config = dict(
    num_hidden_layers=8,
    hidden_size=128,
    n_experts=256,
    experts_per_token=8,
    d_expert=32,
    d_shared_expert=0,
    hidden_act='swiglu',
    moe_layers=[0, 1, 2, 3, 4, 5, 6, 7],
    router_score='softmax',
    normalize_top_k=False,
    routed_scale=14.8,
    balance_loss=0.0131,
    balance_bias=False,
    router_logit_norm=2.0,
    init_std_router=0.0198,
    lr_router=0.00151,
    vocab_size=8192,
    norm='rmsnorm',
    norm_eps=1e-05,
    tie_word_embeddings='early',
    optimizer='adamw',
    learning_rate=0.00296,
    beta1=0.9,
    beta2=0.95,
    batch_tokens=[32768, 65536],
    max_seq_len=256,
    train_tokens=274700000,
    max_steps=5882,
    dataset='wikipedia_en',
)
Below are experts of layer 4 (counted from 0) of a mixture-of-experts language model. Rows are named router (the router's row for the expert), gate (a neuron's input weights, with its number), up (a neuron's input weights, with its number) and show model dimensions 0-127. Each number is 128 + 24 x the weight over its row's rms, rounded and kept within 0 to 255. Numbers have three digits each.
Before each expert's rows: "gets" lists some tokens that make up at least twice as much of what it gets as of all text; "comes after" lists some tokens at least twice as common just before its tokens as in all text. This comes from a sample of Wikipedia text that the model never trained on. Tokens count by the router's weight.

# expert 114
gets: " the", " to", " a", " with", " of", " for"
comes after: " to", "ing", " with", " for", " on", " and"
router:103079137134155125127152111098144052134137176126133120112098140141121107131143127135130148128159140105149132109086150155089140134111133121072106133134137128093115161092114160120147166147121124096106133119147131163103118134120118101151123138130175135112148083151142159154147087131178155156120127141097143082146133183151144162134149157123136097128136108167110107173137150099132110108093
gate1:149152112119118111139101111156125142106106102120104105147141126143120144143107135155098096136134168162108146113147142158112112097206145130111160128116164158138161076113130108149086119090112137137157161142131132099155148123168157145100147144134083162146126136135110140142137158107113138110110139118131096162134132108118114119123110131134115191168121134110149152080144204106138150161157
up1:122136093171150144086104137113118112109148135152133095126119156143075118124120107108126105160069128141140078087137143089148139114098143117148115120137109147119124142104148126158164130132166147091119161172128122160167136129096161087134136143166160094136080161127131164156115101121142122107098126207108115159151128139122133117180145134132126136117129152110155096116127117162121133144146

# expert 150
gets: " and", " was", ",", " It", " it", " He"
comes after: ",", " was", ".", " It", " it", " and"
router:139126113153146100154119131138124107149078119139111136090108127106160117110079125148133135164106084156142159151133125116050148125118102153116120117134126143113137126096106096111115168170150116064131147145106134121129148156092129125139142143122122154167131143104138140082093115159097107145139134107153149140178098131093155144174166113106148115099117125108094094118095138164108151154141
gate0:095111102114143129130162105123087169153142156142093115103126165148147147159133137086147142142131130113151141154076094138120161097138060171118192108082110156143113144097120140141169143126110131124139095154133096103106146161174116148158127150154098079119157123148148156153107116143103128151151117111143121141153127143142156121160115172118131088131125127160124130149094116141120128132121
up0:123110089100128119161161120094128170147112139120107162107154163165134160192150120141132101141080136122113138113127143116169175177144113149088131136103116124135108116099141126127119141149103132115148095121134116067110135124165119158138150163156126108091116077145124140146074133166108131131120117112142103107162132120144155098145113149128124123103099126116119161167067146109133113097136

# expert 205
gets: "\n", "°", " −", " +", " ", "–"
comes after: " |", "==", " (", " ==", "–", " /"
router:121134119140148072117101124094101036078110121080137114131113132118105135116117136138084130115153137108190088148127137154121109096161131087165143089126140145131093102110103133135128135095098147116116111119069152153122145134129128125126122141129103145110146125105108111083127177129115114108124140122153122123133138081128135121177139124142153111138138092111089128140125178121089120104122
gate0:113143166130129140124122117123197141142154142127133127162145155177145117103145085101125095141149091173068128135150090148104126169128155111125126114096138132123100144152147156065112169159127105123160140143129142135161125075152119138144120140144149143098105096125105151149191117131098116128129133175149109118132151145156108114145150079142139112167155163120113124142138124155145129127138
up0:082100159128137118139158153119150149124086112148123131125108125152116093113160141189160152125136148084130130096112138123148135163078084138104136153129103110108117141144141115135163144111128133086151130136147116137143095185142133113137156132158171149096123101147153180134116119074138115118084107084123086151126095156127112151083125139142132156123132107168118113121150170113159127106146

# expert 194
gets: " the", " a", "'s", " his", " their", " new"
comes after: " of", " to", " by", " with", " for", " and"
router:122092148135161142143146134095143057160131155154133137103107153137113102102136093125128155121132137109127135113087139140093147123105117131073108116130131150101112152086110156120121149137118111088105106140149167152107092148153149101148166157115152147125136066160130148132160091140187153147110137162103120085138131164143127140141153134136135092126130132144106098156159119095135133108077
gate1:111105132190136115120153125173143145132086119143119136152154136120122112146121106139148143158101112137136110121173155134107087139108107110120141127155129139126136159147143079129095091131106125122082141108147164108165133120141085098118134076144164078099137166117123144100101120071126079144118145165154126133096066133147139156137106106105142096126109116180150137141104115137120110131146
up1:155128088145164162094137119112124170159128064144104110129134111131148097125101139139135127113109131079126140106132081134135146099143159172140096080138091130130137137131144128139115084100140132173124112153152138171100076186151130145149125148140128126167106114069174116137125119112111126108144106126129112124148161142129139074116163139114148180117127139106106106112139148104126105110126

# expert 181
gets: " the", "'s", " on", " of", " his", " The"
comes after: " on", " for", " of", " in", " from", " at"
router:129098136136126128141108133078131093126135175155121154102120120098127085137151094102118166140191120095157151122104137125125138153095134117145089151118123148117119153095135121102124149127125111113113119106101156177128091125109178131180155144135116155128144099114144154148114104103150122160145171142103110074092161127099159108134116148160105097130121155145075095160108128138130114111091
gate1:169152174131113124131131111132087113114120109119106147156108177132149152118122160155122143140093112121145135168136128094117100118145139149115134140144117122145149098118131094122137055143118114101095070154178176099137165114148090115110157120184169152094113121142103151076133110117133153146122135132130109143154087152143125104124154125116131154133128134166128156148109113132113175090149
up1:139112123103156169124126140102127130145131119136118140149109167125106136103122182142103126122132108149112133147070146121114131142140126108125128064149131138118125121143116136115122134133117150148119089150118166108198138117142129126098181061113188083098084142174109069077131112145132120135139119134155124124168133131151150130177125127137146131108125137151144165114152092118129117092146

# expert 146
gets: "\n", ".", " 2", "–", " $", " 3"
comes after: "\n", ".", " 1", ")", " 2", " 3"
router:122170121148109126116083087152147047146133137105146097135167101105105089130123112116142097097118134166140107145170155149153132143138130104133159129127133117149165111089112156137112129112142190142148180113130130148156134117098085148145109125105124113139122132125164100107138103147109112107146106107152181122142153098149167125177103142171149158121115133114130111162111125135114146130098
gate0:092159144137108109161123120132129106118131113108154121163109104117048105143165100101165146107119131132114138128134154135135134143088151087133120150136126110147146121108109128080133159137135121157123160106103147137162134131134133120175135187157096111111102132123130125133091130118158157122150180106122153099087165103165072150165164167131119138116143116134122107170107136166111112097113
up0:163147142151110113137110134110148069136128095097110146126118139089104129084102115113132127129098106140136107102129137090150134115116122121132129132129144164178138096119128142103116168104099120138104117140182178116152116157133120114180121142139113075079097134128106136131116139129150080139135152127121134084094188107159110131147123180118151152087141095106141082129168116131100132144137

# expert 93
gets: " the", " a", " The", " his", "The", " two"
comes after: ",", " of", ".", " that", " the", " with"
router:161101101125123141133108141127103088167124144157122143097166147116120090102139105102108179134150110103119126099092155121129128146088120123112131137116148157116116139072145134092125171147123109098121128093167159145138093146153143129178142145106137136160126101160117176142135103140166110150150131153107083082131108155118136127123138134103111089094100144132082119177138116109113149098086
gate1:129151121113113130150088143151139162118127174136156143125133132097143114061087105138145140124151132130140148147100133107119130142115118159134127154120078158102137096155140182109133177132135082172149116082128120107121173110148098168159141122114160126108098153121099137087111093095165136161137155120137138122141134145078135123160118141161164117129129158124141083148143122146135154077135
up1:140141098151105128113118152096145166092144130130108128128148119125144067119077146115115123091164137117123076155126098125131127113122085118111152113070087167137141085186131171079121146103133107121125108081141131123108115121124105166163154101147130135141136165080120089105113118106151117157138120148155114154170145147112138109140089120128136107135138135169128110145129145131093110097130

# expert 37
gets: " 12", " 10", " 11", " 16", " 4", " 3"
comes after: " |", " (", "|", ":", " on", "–"
router:132186104114089141120100124121126081109141138105087145100170098090143120097112100100120160084125132133127107136107102131111117181111103142165145156135126108157146130139132124115090125075121161128147143107120129137152132095153115146120121145089099104101103146101129101103129105150110132133171140103142178109133115130103139112124162149147163110081064135106102134133152104138073134125140
gate0:123111091168106112138140123126171136114136124137140131098129130124139115170140139129187130086102096130118153123153074106128133094111137132125111081162108076112115181139104164156102124144147145122118165108112128157126108138114123137139151129135124129154120118131127156129132119140113141107141156150108135090085135076130123143122091139136090155165136161135140075190115108113181080113089
up0:124165115137085160144130105166109119092168127157110121087155126095175128159135097117153126145114134140126130078174129150136110142125116153131119097139078136129136138132156103148098105105122158090123137094105090140151136129125114143134126114086088122094124100112138130093154138146128111131155151116105130074090155095073154125113129130167108167142117151096135093134152100152178110136102

# expert 229
gets: " a", " s", " A", " d", " f", " b"
comes after: " a", " the", "-", " \"", " an", "'s"
router:111130120163109146121146116124114168154096164144164094133131139087165098124126096096154132115177150095113145107112094108166138119124152171088142159172083172124135105126118139083153106109164135152143148092152154158120142121133115127105106136130095135116100136134129174160111102113116130129160129104073120140106183158143149135113128075100139107113148154118139097135137111109119148115123
gate0:111181159105112136141136106095137142164123143117130118114118136112158121095124127162106110149107112110149147118142087119132146105127154165086130145160134145119103118166156170119124123107135123132122117114169151169146201105125096131117148097121141089145094101118128137068123105178141176152160167091100131118157110128154133122107106108106104113113087118154117176146117133146113147139088
up0:141076094137117139160148131148117187144103138132123108136121137144129178111149126136132123117150136148118126155114143124121114131155123093156121112163132107119117134132128119130100143174122100162175116149113104104129106143093108117134100119124099115084159135146083100093118176075103101140090160145151126170061145122169122189133129095159145151118152121110162136149150152125107128132160

# expert 158
gets: "\n", " —", "/", "–", " (", "_{"
comes after: ".", " |", "\n", ":", "_{", " /"
router:127155158159130102112102145146141076085105105076114099152133152141122106120134130146126118118142164178149089149166114111149090127182149128137153100127127120147103090151103120152126122098119183101145122140107151098138145090110143173117114143153116136121145129155082114105161171131106123112121135124175138153154119070151130106165117117165142098143129094132125132101152134135105114117161
gate1:079137113144151123143099153107130127142131121117138114133113083119121110153128092138185113131110145097159109097133117149123138142076133123096125127138158141060136090146086181137144087134108121144110146089152095106152139113195108124131148148089131104113160134176134202132129107144121149107156092114132126134149128127136116102126133126113120101105113170153074113133131150133122117127143
up1:166108161119112104122146131127115101129164143139111132099130179136126142083138124129079150129130132112096145143107147122099089129187110169146130147103132118161121163116151138110100168113112152085141126109116169151093103124108160088153100072167140145141082126093149100146125120111173128133096174140121145105151137121100138155095128111134135132142125105122172083119160114120097137134106

# expert 35
gets: " |", " He", " the", " was", " he", " and"
comes after: " ", ",", " Party", " was", " as", " He"
router:139119122113137110134123178087116076164127181150115139107112111120121176149082113179094119133118140156163125133074119135136145142077144122168165092114127158117123159134163112154113130135140135115125108130082101147124143149156152090117162115141080168136134100120143136106130131140150123175116108122100107180149135137103128127115141111135158091124138143116147117076114118104145143148168
gate0:157129133144137100107116152159160098159167128112136094117129140141126129115165132096121192134152150140118146093094126059137168155127107104131073112098160142153125113108150123106130153114106159122126126125098158145150149102116145152147120150147158127107136141157124118145097162170181111135157126111150146135171109114105108095085122141132099164127117145130144149116099135155071109158100
up0:091128163134132108137162125138134133071125113092131120193115121136126119187109141107135081101117134118138087153185168145110117127094133117115151140135082091145102082144100143125135113117098131180107122089163114096140118133134112088127123136134128077122141151135142107114171122102104138104095119125167135146124141123136159141136111135095103122109166095158145153142136144122133107086162

# expert 17
gets: " p", " P", " E", " M", " b", " e"
comes after: "-", " the", " and", " a", " The", " with"
router:102123109134135173119139141145124153116096121141139127112151148110125088113113143081171128151149129057130142133121069113129132122081128121111106156100123157140129109154141108168155113133164150176107126132152128141161157128096086102097096114172130096137128166136186120108088121115098128102117130108131098145139137152128105170132157096139157112126117061157139109120096135116115116137126
gate0:135154148151148122149088127140100136167099205159133097144112105146100159135177129095151168143124129152193152179116136128101097124097132138145084143125116126113144091152118118136130145156112115117061165111113123146141130151122118120098131136099107138108105142130122111134086112135094126113124128150118120136135117116069115165087154090133110133144171115113085124123128152140133099117141
up0:117110119156122121099113114117139129168105138142097197181102121125123151165101143101132196165128108111143148146125139151166104089123094168169149117138123122109121106126140107113097114147130095141138108128132139132140116174162118132139079144136125107101113153127160083128134176124102157133109125159116125153112109139128128146133122126091124136159112129117150125071097126107184092095160

# expert 54
gets: " the", " The", "The", " a", "=", " to"
comes after: " \"", " of", " to", " as", " from", " with"
router:112088146120147142118137124074118048161138175139145114113092144153102109157121102130144150122146123101130128143117163148082144128107128111074130126126155137106111149099132170114128153141129141116106117121159164161125108130128109114151155128112171123127131091142144167135146105129152130140120120162108139083147139176142167148115157153126107102120135110162086102185139150101125107124076
gate1:124124145174117113147162134112131119121139138148104090064109124131099190180159153148124103159126126109122100126174116124130099126154104115129121101116130144109138138103136088113109123131158179103131131112103165135105204125142161141120103133132111085080121149167119145107106128081090132143156155140138168111132161142136132084119095107134103116129099098099120124106107150121140146137133
up1:106082115133146147120171141152153164133126127109140111141124077116112104155107118100179074124164127161137151137122120075131145106124147113139102141111053116170145123110112101080099130131138097137126159123149154138091136127068121157129114127150103106113143134085146155113085164123152109109126155135114112145146129126147148115145124105113146088113173143138158121150119142121090156129160